Below are experts of layer 5 (counted from 0) of a mixture-of-experts language model. Rows are named router (the router's row for the expert), gate (a neuron's input weights, with its number), up (a neuron's input weights, with its number), down (a neuron's output weights, with its number) and show model dimensions 0-255. Each number is 128 + 32 x the weight over its row's rms, rounded and kept within 0 to 255.
Before each expert's rows: a language model's description of what the expert responds to. This comes from a sample of Wikipedia text that the model never trained on.

# expert 1
Dates and table cells. Month names after on or in, the comma after the day, plus cell separators and blanks in score tables, e.g. December, April 24,.
router [122 179 146  92 151 151 111 103 146  59 100 173  80 123 133 123 187 141 164 110 142 152 144 147  49 125  86  97 140  78 135 128  52 111 115 116  65 171 135 104 188 119  96 130 138 120 128  92 157  96 151 119 184 138 117  99 166 125 155 133 134 150 195  95 150 102 163  97 115 133 125  97 139  85  74  97 136 159  92 171 108 152 137 172 108 146 147 157  83 178 143 153 129 141 123 171 172 108 104 155  98 118 145 166 131 194 165 103 122 128 173 187 162 143 111 154  51 107 164 125 126 119 149 163 120 123 178 112 123 185 159  90 162  70 101 132 139 185  91  60 121 148 165 132 128 152 154  75 177 103 123 156 133  75  63 160  80 143 156 101 158 122 140  91  75 121  61  99  63  85 141 104 125 105 163 208 139  95 140 153  86 161 193 139 139 117 139 163 150 136 202  83 160 170  74 132 114 144 125  75 164  97 133  95  87 119 133 158 149 108 150 160 118 121 121  88 167 103 104 128 123 161 165 125 157 119 105 132 130 154 139 128  97 104 167  96 144 138  97 150 102 171  92 123 114 171  64 128 156 145 115 130  82 149 149 143]
gate1 [ 78 115 110 107  68 141 148 140  74 104 140  97 135  81 110  75  48 125 144 117 137 174 100 138  73 162  63 143 129 124 136 106 153 140 169 188 156 104 171 100 106 142 106 144  35 137  87 103 107 145 159 145 139  73 147 102 119 157 142 186 178 151 142 188 122 139 176 166 144 135 115 117 108 107 112 109  58 158 156 157 186 136 168 126 113  73 118 100 113  91 187 159  96 134 112 151  82 104 158 124 108 132 134 113 142 150  83 114  85  88 135 109 142 154 168  79  99 123 183  61 100 147 106 108 137  89 132 117 102 156 146 138 155 128 157 141 147 165  88 124 121  71 132 135 132 137 161 142  88 163 149  88  70 120 129 127 139 137 114 121 126 125 150 138 162 139 138  98 112 118  98 137 155 189 149 162 114 153 138 145 147 171 165  98  67  80 114 153 181 136 175  97 153 176 134  80  86  59 112  83  81 118 152 143 118 191 127 123 133  88 171 134 157 152  75 134 130 196 155 151 130 131 177  62 145  91 141 134  99 174 172 151 181 166  66 204 128  67 144 133 107 150 154 130 111 113  98 124 107 109 142 205 146 133 102 111]
up1 [110 104 193 142 171 154 115 109 157 151 127 176 120 121  76 162 147  66 191 171 160 119 121  78 124 154 146 132 138 152  90 114 118 117 150 136  97 135 202 198 101 156 119 130  90  92 118 166  92 116 110 107 158 140 112  84 101 142 140  74  99 137  85 126 162 105 122 110 137 101 129 130 150 138 121 169 127 138 122 121 111  99  95 132 130 172 113  50 100 205  42 176 137 121 124  79 209 113  87 136 181 148 103 144 100 150 120 117 188 156 114 113 110 146 163 189  99 144 126 181 146 149 173 141 123 205 113 113 112 137 118 107 151 162 103 118  89  76 157 143 106 201  74 143 139 146 119  79 179 117 108 171 138 107 130  96 139 155 125 122  68  84 141 127 131 120 115 107 179  94 159 143 144  94 110 121 138 112  94  93 122 127 142 126 160 170 163 147  98 137  97 148  86  65  96 136 184 126 124 135 163 120 171 113 116 137 101 122 130 158  85 123 134 190 119  90 150 140  83  88 136 183  83 157 101 195 175 148 130 118  53 156  71  96 105  59 133 153 165 155 176 128 107 115 146 198 131  79 124 128 141  87 112 128  72 103]
down1 [189 117 128  87 113 133 125 165 146 143 169 149 178 146 139 150  78 143  81  90 117 125  82 182 197 131  97 183 115 195 129 129 118 107  64 162 130 109 125 136  58 180 167 110 128  88 158 116 124 141 163 136 158  95 109 146 116  61  95 108  76 141 132 169 177 178 126 100 115 126 118 107 101 158 142 176  71 136  97 119 108 107 153 110 126 138 112  99 144 147 108 124 156  97 110 108 156 123  84 101 114 142 116  68 142 134 188  92 138 119  72 136 131  90  84 105 166  89 143 183 172 123 161 155 128 158  99 128 127 118 160 162 161 135 139 148 123  78 135 131 155 152 153 146 138 105 141 103 154 126  96 158 179 113 137 128 170 183 211 163 169 130  89 153 170 148 133 106 122 193 112 152  72  54 125 124 162 116  95 115 145 125  89 128 120  84 137 139 170 116 111 107 156 149 125 126 116 124 127 129  85 105 123 112 150 107 115 106 120 176 115  94 150  83  85  82 109 140 115 155 222 145 137  57 132 107  92 115  99  71  63 140 184 119 118 174  64  65 114 101 190  90 126 159  90 177 110 181 122 137  97  87 211 128 141 149]
gate2 [ 87  64 105 120 132  73 168 133 148  97 205  84 139 112 133 153 106 158 142 118 141 114 113 154  88 136 106 135 141  93 119 137 124 158 124  75 110 121 101 108 120 192 194 183 131 130 114 104  46 134 133  95 120 156 123  90 174 138 133 131  80  90 109 129 186 151 111  79 105 153  88 108 104 104 129 122  88 135  97 101 108 128 158 113 126 149 154 102 169 124  96 148 116 128 189 173 161  99 112 151 177 103 114 163 154 114 153 167 121 128 130 112 126 106 115 113 146 139 118  71 121 181 133 163 147  96 111 117 152 132  79 108 124 155 137 169 185 110 187 158 128 151 165 150 108 158  96 110 104  99 204 142 130 163 147 143 122 109 132 144 158 101 116 149  74 194 155 147 161 202 197  98 167 139 124 155 107 108  68 150 141 114 123 125  58 118 172  91  98  81 142  70 115  65 127 124  81  15 106 158 191 108 125 181 163 151 126 111 160 153 156 115  70 157 107  88 177 171 109 136 104  89 125 116 124 163 138 105 178 122 112 127 130 108 154 106 119 189 145 134 193  74  75 159 134 156 157 105 102 128 200 137  92 157  97 117]
up2 [104  94 115 106 129 147 133 152 133 118 202 114 128 126 128 161  87 130 135 131 165 137  97 129  94 153 110 186 173 116 127 151  89  92 135 114 121 128 123  83 112 207 130 143 122 131 110 102  42 116 161  82 133 152 128 122 168 178 147 150  95 112 130 110 153 152 133 110  78 136  91 151 123  94  84 127  72 116 119 108  89  97 108 159 107 202 111 102 142 141 132 126 100 103 210 134 168 105 153 112 141 115 140 187 162 121 128 105  90 122 143  85  83 102 125 176 132 117 113  62 174 159 131 125 124 140  83 166 183 153  98  95 126 153 104 175 219  85 148 175 155 165 163 116  69 167 143 102 109 113 150 145 146 131 191 112 101 120 129 123 139  98  94 165  72 180 178 150 159 163 153  98 159 106 151 121  93 111  93 133 184 112  93 111  18 126 178 118 114  96 102 140 156  69 177 131  87  49 128 105 164 125 115 148 129 176 126 125 157 118 159 112 101 145  90  89 150 182 191 161 130 137 100  75 170 184 141  98 183 145  99 146 125  73 155 151 116 131 109 153 140  90 118 155 125 157 103  84 167 118 172  90 104 122  83 154]
down2 [113 125 125 168 137 135  88 141 169  73 117  85 140 115 119 101 160 159 160 149 159  92 127 126 143 137  94 117 143 100 135 141 175  92  92  98 124 179 104 138 187  88 148 117 147  90 203 169 121 102  60 153 129 196  93 119 132 172 117 131 191 109 184 151 162 117 149 154 131 132 130 124 124 146 104 132 155 137 133 136 122 172 154 127 151 117 175  83  28 168  95 113 116 102 126  88  79 136  87 155 161 101  49 120 130 128 154  86 137 145 147 124 123 126  48 151 119 116 162  78 155 164  83  97 108 109 154 133 138 181 179  84 104 111  94  82 132 132  81 131  95 146 172 165 161  92 142 114 107 183  66 162 134 178 185 101  86 102 195 178 119 127 170 116 132 114 100 130  97 118 115 154 147 122 142 165 136  99 136  70  67 139 188 153 129  78 140 113  68  90 131 148 113 126  90 108 172 108 178  98 152 179 134 102 118 104 121 137  95 119  79 176 121 137 145 105 181 124 190 125  88 157 134 168 125 133 147 155 117 157 127  97  49 131 172 102  95 140 143 131 159 125 123 121 160 134 151  82 125 107 200 126  38 124 111 136]

# expert 61
Cell and line endings. Last tokens ending a list item, table cell or formula: closing quotes, periods, line breaks, ===, plus position codes DF, MF, FW.
router [135 184 169  99 171 113  98 114 151 147 106 169  88  92 136 137 142 168 180 106 140 130 165 131  92 112 111  95 106 104  97 121  98 126 153 108 101 169 115  97 135 117 100  90 110 139 154 154 141 153 101 155 164 187 149  87 185 124 196 146  55 172 150 107 113  78 160  87 116 114 103 131 134 113  61 111 137 130  76 190 114 117 185 162 152 138 112 137 102 169 138 157 137 135 121 175 155 100  99 149 125 147 116 183 109 174 163  97 124 150 148 171 192 150  93 173  77 131 121 157 122 154 139 129 118 150 179 132 115 153 151 141 135  79  79 150 115 165 103 139 108 197 120 146  97 151  97 116 180 158 142 155 139 109  80 139 140 114 178 109 152 138  81  23 102 172  84 115 106  43 109 103 158  95 168 171 128 154 135 178  91 130 131 137 150 120 123 180 128 167 185  78 162 174 116 130 163 139 109 109 151 127  65 121 130 116  98 158 162 121 121 105 114 117 110 131 157 132  54 142 146 143 127 118 101  98 101 144 168 165 143 110  92 115 171  93 162 154  69 192 141 126  82 139 162 180  83 123 149 168 114  65  38 130 170 114]
gate2 [155 164 145  67 166 127 161 113 146 128  94 102 114 145 152 123  74 160 128 122 138 156 110 129 115 137 142 132 115 120 128 158 162 119 135 181 148 122  88 102 158 123 156 141 146 139  76  58 105 142 129  71 137 123 108 156  92 139  74  95 134 131 109 163 112 144 105  73 120 149 121  99 127 124 170 138 151  67  77 104 112  74 174 101 154  82 183 167  99 100 198 165  80  98 164 131 148 157 115 109 125 163 152 163 120 137 205 169 131 111 147 150  85 137 113 101 168 130 124 110 138 127 176 123 164 116  95  85 140  72 187 144 122  93  84 122  73 141 142 140 131 182 120  88 171 105 169  98 135 139 158 119 132 113 120 145 148 146 110 117 141  60 157 184 133 121 118 157 156  47 204 155 106 161 161 139  68  79 134 158 169  67 120 179  82  95  89  73 150 179 134 148 180 125 162 136  91 106  73 161 177 142 161  64 116 112 129  93  44 122  95 132 179 129 119 110 157  95 130 166 101  65 112 169 182 114 152  74  94 127 164 167 168 101 128 117 136 155 115 114  83  95 186 127 117 118 158 145 113 121 117 177 182 120 138 102]
up2 [170 135 171  41 129 164 150 105 151 147 118 150  95 133 145 145 126 145 158 136  98 122 100 116 146 136 127 131  82  89 109 144 118 155 132 154 165 118  89 106 115 190 164 152 161 117  94 112 130 155 127 140 121 132  82 145  75 121 102 116 165 109 143 148 107 160  87 132 100 122 131 107 121 155 162  95 107  88  75 119 161  52 146  96 177  90 128  95 103  88 205 147  78 138 127 143  84 121  82 124 126  94 171 138 163  34 185 174 178  89 110 116 134 142 137 176 155  94 145 107 123 127 115 105 166  90  99  99  54 126 205 146 142 111 127 103  90 114 151 180  88 121 142 160 169 191 178 118  82 134 158  99 111 119  66 132 147  72 127 128 151  88  60 173  94 142 167 145  90  91 145 113  89 167 130 104 131 102 121 125 147 100 123 180 137 127  91 134 137 150 151 180 140 152 144 111 101 157 120 171 182 124 125 115 150 131 159 144  38 135  83 181 133 175 144 122 151  71  94 160 126  79 207 208  68 107 165 106 111 100 170 111 139 118 137 117 140 131 135 149  83 135 168 118 129 118 148 125 122 170 101 165  93 110 178 178]
down2 [113 132 153 124 157 102 144 110 118 101 163 142 126 112 145 149 122 135 144 143 153 170  58  81 117 130 110 149 132  90 152 166 154 116  69  71 104 124 168 134 133 132 130 105 116 112 124 143 133 160 129 166  58 187  81 123 109 132  90 130  45 171 101 135 116 134  69 153 160  82 177 116 130 155 152 162 105 185 139  92  71 181  47  71 125 106 159 142 212 123 121 173  52 165 110 148 125 154 166 142 162 152 139 145 124 103 120  72 137 127 166 186 140 125  98  74 117  91 154 105  85 148  97 148 131 189 150 103 122 110 147 148 128 103  94 113  75 112 165 157 116 109 131 163  92 146 117  98 138 129 205 161 136  86 148 122 130 111 139 155 134 136 107 170  98  73 151  45 156 100 150  62 144 109 130 146 125 117  69 139 126 178  69 133 180 115  89 121 160 117 170  89 122 114 106 139 110 108 176 177 117  73 110 136  96 113 122 113 121 140 126 183 168 188 152  78 118 173  98 136 136 111  96 117  63  78 166 160 222 120 167 121 117 180 142 141 147 133 146  79 170 158  98 168 127 115  73 131 131 120 140 146 140 151 140 136]
gate3 [183 138  97 112 131 152 119 137 148 116 181 109 134 129  60 166 146 184 103 186 179  92  97  97 157 187 146  97 119 117 125 103 161 175 109 172 117  86 106 163 120 136 132  93 151 102 108 142 138 134  97 145 155 121 145 132  98 128 138 125 178  84 129 146 113 161 166 153 129  70 223 193  99 138  92 154 132 182 142 130 103  75 135 106 148 103 139  97 122 140 169 126 122 121 108 140 116  92 168 142 106  73 121  91 119 172  99  65 173 150 104  94 133 121 102 176 110 122 167 139 135 155 140  29 143 158 156 108 157  83 146 158  75  83  90 120 162  69  84  96 140 159  95 118  95 137 140 159 116 150 150 160  35 115  91 113 166 113 154 113 133 147 102 141 167  99  73 121 104 158 147  93 134 116 157 111  82 160 123 103 178 122 103  71 210 130  95 171 115 140 115 159 135 104 166 171 166 131 178 139 137  79 142  98 142 134  84 136 125 113 165 119 124 144 113 123 146  94  90 158 161 130 154  23 157 103 139 142 109 106 147 143  92  97  96 155  50  71 140 101 181 177 134 144 124 144 105 146  74 131 160 130 187 144 104 112]
up3 [131 182 148 118 157 166  69 126 157 159 118 136 112 149 101 129 131 128 155 154 137  83 121 131  91  72 101  94 133  98 101 111 118  83 119 118 187 154 147 139 142 152  85 131  92 114  88  67 174 120  96 142  74 130 124 107 111 182 117 179 160 139 132 131 138  98 182 155 105  65 218 185 133 205 142 101 164 146 171 121  97 130 114 117 119 112 145  67 143 181 184 109 101 119 108  80  84 121  90 226  68 131  94  88  80 101 129  72 113 162 155 116  88  86 147  92 137 138 126 160 122 120  95 102 146 194 123 176 161 127 117 108 116  64 127 166 134  52 140 143 116 132  87 159 106 121 191 202  78 185 136 119 175  99 137 130 125  89 151 166 119 117  87 145 181 114 139 116  99 107 121 117 153  94 123 143 134 175 156 101 154  86 112  66 189 139 129 183 111 134 103 207 119 166 140 144 131  85 110 125 113 139 128 100 155 123  87 147 154 132 146 124 129 125 127  81 102  93 138 158 132 149 106 120 164 136 152 102 143 124 160  94 133 102 103  55 146 132 147 150 161 167  65 106 134 111 139 155 135 183 141  88 171 145 103  88]
down3 [148 115 130 148 129 177 118 151 121 141 138 143 120 164 160 128 163 113 157 120 108 123 107  89 129  92  96 122 140 143 127 161 121 108 127  57 144 107 127 122 151 141 107 138  93  98 110 161 113 131  61 153 138 117 116  97 156 101  88 155 115 144 127  78 120 204  67  80 129 103 142 129 168 157 123 111 115 141 108 166 172 156 136  86 152 215 144 123 116 111  93 144 177 137 152 159 190 132 186 175 175 118 147  57 115 144 129 153  60 109 134  98  50  92 133 179 130 159 130 103 109 150 100  90 190 170 176 118 171 188 131 178 159 119 143 119 152 160  93 139 137 120  71 170 146 129 109  92 123 116 110 142  97 138 122  92 167 160 151 145 111  84 162 119  76 113 156  81  88 140  74 160 117  96 134 116  85 138 133 147 127  91 188 110 207 127 140 118  94  76  76 161 126 150  57 172 143 129 125 148  48 155 132 159 141  93  91 150 123 166 113 157  39 134 109 129 171 128 168 135 125 137 188 145 175  98 133 109 118 107 127 121 163  99 124 126 132 116 118 163 136  65  83 201 165  88 102 113  95  77 104  84 127 208 120  90]

# expert 33
Table and markup punctuation. Pipes, line breaks, apostrophes, ==, em dashes and digits in tables, code, chemical formulas and heading markup, e.g. Alder's, ==Honours==, cyl == 4.
router [120 176 178 133 173  89  97 125 147 124 120 163  82  92 141 121 161 149 189 102 136 125 156 141 107 101 108 113 119 108 112 105 105 126 172 120  93 170 121  78 116 120 107  75 132 114 149 152 142 152  96 157 178 173 139  80 163 113 161 137  71 149 159  85 118  84 146 104 118 138  80 128 145 137  63 111 129 122 106 181  87  98 171 173 141 138 132 153 105 154 141 183 133 140 113 152 160  82  86 138 109 167 122 186 136 171 188 105 124 169 141 174 170 148  87 157  86 123 103 155 119 158 147 150 131 135 197 134 124 176 148 146 133  96  83 155 115 155  75 142 126 202 121 159 100 142 102 109 184 150 148 141 130 122  78 139 144 115 152 113 152 122  94  37  97 162  95 138 110  53  96 113 144  86 169 193 150 161 148 175  75 133 143 116 171 132 133 200 125 174 152  68 147 168 116 123 164 163 116  99 158 124  79 139 119 107 116 164 178  98 113  95 129 127 129 126 167 140  78 123 175 153 139 140 118 111 104 144 179 147 151 110  88 133 205  83 137 136  84 157 120 151  92 146 147 200 103 132 157 162 109  84  13 144 165 126]
gate2 [131  94 107  67 100 158 180 190  94  82 133 124 126 109 147 128 122 125 154 110 120 198 161 127 110 187 158 195 108 138 152 116 155 177 142 135 142 117 171 114 107 152  95 113 142 122 103 113 129 113 177 108 139 122 126 115 117 197 133 103 150 133 138 161 121  71 122  96 169 134 135 117 155  40 130 138  99 134 168 132 126 125 111 126 109 118 108  68 177 102 112 129 173  72 149 128 152 110 116 121 147 175  85 130  86 161 139 158 171 103  82  81  84 157 166 113  76 113 138  77  99 177 147  73 125  89 145 166 168  73 143 123  63  75 154  82 108 109 125 117 130 106 146 122 142 108 180 128 122 109 127 107 109 124 149  95 113 104  87 125 125 134 191 191 134 127  83 119 119  68 115 131 181 128 150 179  85 180 124 183 149 171 125 125  94  36 142 135 127 113  75 118 116 113 166 139 127  75 106  97 171  69 118 184 107 128 153 142 131 164 173 141 154 135 144  95  46  63 189  96 122 118 167 166 135  92 141  91 140 126  92 146 105 162 170 182  79 182 117 125 143 127 102 116 160 114 136  91 196 120 144 151 197 124 165 121]
up2 [ 91  84 165 203 152  90  72 132 111 189 149  94 107 141 142 143  93  94 131 102 168  84 140 123 138  64  88  74 115 140 103 136 111  89 146 167 101 118  85 140 160 143 170 152  73 150 180 115 141 148 106 151 160 129  75 194 164 145 109 119  99 115 118  70 111 119 199 157  74 126 116 159 102 143 177 112 152 120 146 112  85 160 183 138 103 165 179 153  72 152 169 117  66 159 105 127 109 120 129 102 141 114 143 100 148 112 136 135 106 148 151 188 134  90  89 158 144 126 126 108 176  84  91 152 150 163 135  90 105 198 156 119 164 117  72 121 148 184 116 136 115 130 175  66 185 116  91 109  72 155 153 162 146 118 111 187 123 121 211 148 125 138  86 108 148 139 149 151 106 179 150 127  80 122 128 115 202  92 130 126 117 108 132 135 166 213 113  82 103 105 188 132 113 146 104 141 105 123 124 163 133 184  85 126 132 134  81  91 166 151  79 115 123 131 106 139 130 146  66 165 136 121  91 108 156 167 164  79 146 135 167 123  89  98  96  79 164 100 167 169 112 121 136 147 139 128 145 100  66 110 118 108  99  89 117 183]
down2 [117 128 143 176 133 107 155  94 147 172  97 147  98  66 167 150 123 130 143 164 105 140 111 128  89 110  71 148 185 114 140 170 190 115 143 127 112 192 105  77 126 138 157 120 122  84 144 156  87 136 179 107 121 182 160  83 137 122 136 141 162 141 140 136 141  92 143 167 151 105 157 110  90 185 150 103 171 131 156 166  94 141 123  96 103 127 103 191 126 115 120 140 165 124 140 137 123  75 109 166 126 109 124 181 122  57 157  76 142 173 115 116 168 132 117 163  82 124 150 150 132 104 160 100 158  38 175 132 128 120 118 166  74 144 137 141 184 164 172 125 114 109  79 112  55 129 120 104 134  94  92 149 113 115  80  93 166 140 174 117 115 135 131  99  95 190 176  88 128 104 194  90  76 161  73  96  91 138 167 163  90 138 109 142 125 137 113  96  94 130 174 113 114 115 122 172 172  93 162 101 137  57 124 109 194 166 182 105  85 111  93 119 146 166 105 120 157 179 121 159 182 105 139 117 105  88 106  76  95 133 101 151 237 142 157 164  76 138 105  88 100 113  97  90 104 119 160 134 132 124 148 114  64 146 140  82]
gate3 [158  95 117 123 109  38 184  99  82 113  71  89  84  95 148 105  93 109 160 125 172 130 120 127 132 151 133 139 155  68 135 107 109 136  99 140  97 124 190 104 127 136 126 154 143 145 101  60 159 166 111 120  82  81 132 130 141 132 123 137  86 153  91 125  89 162 143 166  85 191 159 164 107 123  98  91 161 129 111 121 170 124  12 100 181 129 143 131 133 104 114  67 152 142 168 118 154 160 132 116 134 133 106 169 113 180 125  95 146  95 122 112 151 179 135 155 153 183 132 112 172 151 137 107 136  65 122 192 115 158 115 151 107  64 141 129 190 112 132 108 121  89 106 135 115 143 136 116 115 114 154 121 140 124 183 104 107 124 177 192 118 108  93 126 114 113 139 164 153 120 110 138 138 128 176 107  96 169 161 136  94 152  94 127 162 146 114 114 142 125 125 139 112 110 146 114 161 152 140 150  59 207 126 103  94 213 150 162 130  83 142 115 121 162  77 129 116 137 131  88  19  83 116  86 126  70 124 141 149 151 100 182 176 129 199 187 136 129 168  73 107 101 130 113 136 150 124 147  91 188 112 134 154 112 211 102]
up3 [109  92 192  95  85 105  84 137 118  80 111 112 167 149 116 158 174 143 125  75 135 124 163 134  90 160 109 146 130  84 184 175 184 110 122  96  89 135 168 162 163 132 147  83 103  82 119 144 161  51 103 104 132 182 110 137  99 150 169 115 180  91 107 108 133 141 124 146 127 118  93 153 139 217  89 103 118 133  89 184 157 140 187 126  99 125 152  89 171 169 133 166 157 134  79  84 118 120 171 139 201 119 105 146 140 101 132 104 123 132 143 167 145  85  74 100  98 122 167  62  60  55 104 145 145 126 147 119 105 201 127 151 122 142 174 156 132 127 111 165 180 144 139  80 176 159  89 175 105 105 132  55 137 140 134 152 102 140 118 134 146  81 122 139 174 120 119 137 197  85 115 144 118 167 129 100 110 133 129 213  75 140 155 134 135 133 112 117 161 116  83 146 118 126  80  93  98 173 102 141 116 162 154 175 129 113 110 101 151 116  95 190  97 185 123  97 111 105 133 132 118  47 155 143  94  85 134 112 128 124 191 119 135 124 109 145 149 118  99 149 149  91  99  98 118 123 127 103 219 113  89 102 115 101 163 166]
down3 [121 152  82 122 115 138 154 114  78 157 141  88 110 113 144  99 115 118 137 118 152  48 156 178  75 123 120 114  85 128 160 124 123 108 169 110 150 163 120 131 161 107 152 149  82 101 137 146  99 113 122 118 155 173 131 177 179 115 146 102 123 219 190 149  86  81 150 147  82 200 119  62 118 180 174  63 137 118 128 123 140 105 176 133  91 189 108 187  89 146 146 135 116 133  99  81 113 134 157  92 160  48 150 139 195 157 102 108 143 120 120 148 144  48 149 158  98 135 105 162 132 104 122 113 141 122 171 144 134  99 115 127 129 117  82  95 159  85 137  98 160 163 138 103 126 137  84 121 103 152 112 149 120  78 161 115 153 143 153 166 152 122 175 147 155  99 157 147  81 150 111  87 164  99 120 160 113 142 144 113 159 130 139 210  41 134  98 118 128 162  38 127 185 131  86 135 127 138 143  91 123 160 145 132  82 169 154 121 117 151 130 121  97 145  82 146 144 191 113 104 101 177  97 140 142  88 115  90 108  68 141 137 170 139 127 144  63 104 230  47 164  81 149 148 140 137 133 153 133 139 121 115 131  98 104 123]

# expert 41
Coordinating conjunctions. Conjunctions joining clauses or items, mostly and after a comma, also but, or, while, although, &.
router [ 82 143 117 138 115 121 141  22 178 134 126 179 112 109  96 159 150 189 128 131 160  93 141 138 202 119 128 151 131 121 147 127  93 106 125 154 123 188 141 148 130  79 139  88 157  72 176 146 102 142 111  91 149 190 127 166 142 137 174  88  99 114 152   7 106 153  97  88 177  95 140  87 187  61 137 187 105 176 118 156 125 150 145 154  68  75 172 195 172 140 149 109 153  93 123 158  55 105  29 134  84 141 164  87 142 133 116 138 112 123 164 138 204  67 129  96 131  97  83 153 141 123 138  97  90 149 130 140 209 119 120 142 143 111 108 136  94 196 137 147 113 160 135 140 128  92 158 101 116 112 142 150 124  87 124 127 175  50 210 114 175 138 150 117 126  92 154 160 124 138 112 130 111 103 150 129 185 107 127 165 103 174 153 114 130 119  88 158 121 115  88 110  68 148 122 106 137 136 143 147 123 121 126 112 169  68 159 163 150 131 112 120 135  96 131  90 107 101 146  97 145 151  98 140 142  90 132 125 125 101 110 145 141 168  88  96 109 123 119 148 127 133 128 131 109 132 196 115 134 149 148 127  89 174 130 153]
gate0 [145 111 106 152 158 103 187  46  99 113 105  74 109 117 152 141 128 116  92 141  82  50 160 169 101 127 120 185  99 153 101 139 120  88 174 109 152 101 179 131 124 116 100 176 139 154 138 106 100  85 114 124  86 128 110 132 154 107 128 151 109 196  93 185 155 146 140 213 116 155  58 149 163 150  99  56 124 113  94 156 140 109 128 152  89 123  81 113  93 121 113 179  93 139 131 174 114  98  98  76 100 118 147 177 135  56 173 148  96 163 168 124 112 186 109 150 166 151  15 118 108 109 117 168  86 176 151 132 125 123 157 154  97 101 175 137 162 166 116 193 109 109 159 101 160 186 136  97 131 156 107 154 148 142  64 119 103 140  77 134 146 100 112 124  75 139  94  96 144 109 136 175 173 111  95 128 108 138 125 127 117 126 112 158 142 103 160 136  92 169 174 127 124 187  91 101 139 135 162 147 180 158 157  86 145 112  72 143 103 114  87 107 159 152 106 163 116 135 113 150 139 150 111 117 183 116 125 116 128 150 126 118 147 165 145 146 134 175 180 134  97 138 112 112 154 114 127 115 116 187 171 195  36 174 109 133]
up0 [142 111  97  96 114 162 121 179 160 128 104 106 154 136  69  90 157 117 165  90 212 174  83  83  97 122 121 156 183 110 152 140  97  69  81 120 187 129 114 178  97 121 148  90  97  73 143 143 129 139 134 145 118 112 175 121 106 163 121 160 113 135 127 152 131 163  36 134 150  91 105 131 103 141 148 150 179 146 116 130  64 137 143 147 121 209 197 138 153 135 151 171 113 131 174 129  87 126 131 156 159 121  60 131 124 184  99  80 148 125 107 100 162 143 142 142 176 141 172 127 139 172  93 102  90  68  82 187 163 159 111 187 114 118 143  67  99 173 177 102 156 152  99 139 136  61 139 127  95 137 124 141 157  92 160 131 120 124 151  88 127 166 160 118 131  77 132  90 123 199 151  86 146 136 151 152 122 160 147 120 128 142  96 133 140  89 165  90 177  98 129 123 112 143 111 162  88  80 116 152 111 125 141 126 153 120 112 109 115 121 157 115 100 123 210 129 148 171 160  77  91  50 163 131  90 147  81 166 120  85 173 158 143  89 107  60 154 108  67 120 130  56 103 105  97 156  92 169 133  87 113 120 128 141 116 117]
down0 [161 120  96 128 135 106 138  82 124 169 214 160 105 141 166 194  54 102  92 140 126 161 123 176 113 126 101 123 144 104 128  94  74 137 107 115 126 166 150  95 149 136 142 163  96 141 129 109 109 107 130 184 167 140 137 218 135 118 119  90  98 130 146 180 112 123 145 148 125 133 150 146 100 113 126 123 124  87 111 171 119 122 108 133 125 125 130 106 106 120  61 178 138  95 113  61  68 133 117 166  82 141 119 179 143 108 143 140  87 170 148  61 121 138 139  77 154  73 157  98 165 122 136 164 112 131 113 145 106 136 129 123 169 162 129 157 134 143  85 126 146 110  79 113  89 169 100 177  73 131 122 133 157 164 129  93 109 128 146 151 126 185  93 128 121  94 146 117 147 181  88 133 119  78 113 117 190 104 137  87 147 105 104 147 138  77 104 138  88 169 139  83 159  61  96 150 127 156 156 102 129 157  88  85  74 121 115 183 142 153 133  94 139 176 121 131 130 115 140 144  75 110 110 185 148 184 151 134 131 140 103 133 207 141 182 164  92  64  97  72 221 172 153 156  57 111 145 136  56 115 129 160 204 108 157  78]
gate1 [118 144 126 126 108 133 138 104  90 131  93 129 151 168  78 148  81 154  82 150 139 112 127 167 119 154 103 145 134 157  76 177 122 162 124 131  72 100 127 133 128 175 122  99 158 120 145  99 125 112 123 142 119 127 148 160 137  97 115  79 127 143 181 109 112  91 131 124 179 135 115 129 137 113 141 152  77 166  84  80 129 144 164 177 156 156  97 148 176  68 135 119 108 156 115 140 125 167  26 122 135 178 121 107 155 134 193 157 152 130 120 150 182 165 162 180  98 133 129  98  92  80  82  98 155 212  93  99 146  91 142 116 113  87 131 102 147 158 143  93 133 135  57 121 146 167 143  94 184 120 139 156  85 114  85  98 120 167  90 160 179 168 167 110  48  93 123 120  90  92 103 161 114 125 100 126 173 160 133 133 157 148 111  69 165 119 130 142 151  93 121  99 153  99 163 163 122 117 214  82 121 101 132  87  99 177 106 128 159  60 131 160 161 130 157 164 101 147 207 109 216 117 109 131  77 118 152  94 141 168  35 116  68 107 151 145 154  78 158 146 133 116 182 129 118  99 168 159 130 113  75 110 134 112 135  84]
up1 [150 146 130  72 110 115 169 163  96 108 118 103 163 112 159 150 129 136 104  95 182 139 138 178 131 147  83 135 160 151 121 155 116 126 113 123  83 136  89 124 142 146  81  99 150 107 149 133 111  98 143 188 150 132 132 151 133  81 135  83 102 139 147 103 134  76 193 139 129 132 131  99 126 128 146 120  75 127 104  89 124 152 176 201 197 138  97 123 181  56 109 142 173 140 123 166 171 165  58 110 126 175 128  89 129 183 146 155 126 117 101 157 177 135 139 108  77 123 129  98  71  91 127 126 128 226 107 110 142 100 122 131  76 124 134  89 108 171 155 110 126 142  90 136 148 168 138  61 175 126 110 151  92 114  82  95 108 141  88 154 147 160 166 102  88  77 105  93  94 103  76 150 128 132 122  93 161 178 145 139 169 123 118  75 189 131 148 147 139 136  98  81 156  80 144 146 156 159 203  95  77 108 135 117  80 151 135 136 191  93 106 165 113 127 181 179  97 136 183 127 136 110  88 102  43  64 130 124 122 143  52 153 129 129 138 158 123 109 182 165 147  92 155 136 155  79 206 176 126 115 129 128 133 104 136  88]
down1 [122  90 163 112 119 137 139 131 123 135 143 175 151 134  90 154 127  83 142 174 111  73 136  99 101 128 155 119 104 138 101  94 151  92 117 164 168 157 179 120 167 157  92 114 100 140 122 209 137 112 130  94 106  45 136 151 150 171 152 136 146 132  56 146 157 141 132 141 120 137 109 101 162 122 126  99 171  97 141 147 130  62 208 118  98 120 162 143 127 197 146  90 217 137 165 129  55 149 174 123 138 137 135 146 167 122 145  80 183 163  79 126 131 128 203 129 113 122 128 175 142 141 135 146 134  81 173 209 152 171 154 148 157 124 115 108 127 135 115  94 162 107 142 156  96 107 155 119 117 123 119 118 115 129 100  81 197 114 177  87 103 105  89  98 111 146 213 111  95  92 166  80  69 112 112 126 137  47 131 174 126  79 133  96  68 144 103 192 194 102 146 177  97 148 177 124 109  99 116 110 156 135 133 110 123 107 145 117 101 126 124 106 124 112 107  99 116 104 125 133 107 128 165 153  87 182 118 154 120 146 209 131 112  71 125 127 100 174 105  99  90 133  98  97 141  67  85  99 131 140  88  93  66  93 157 149]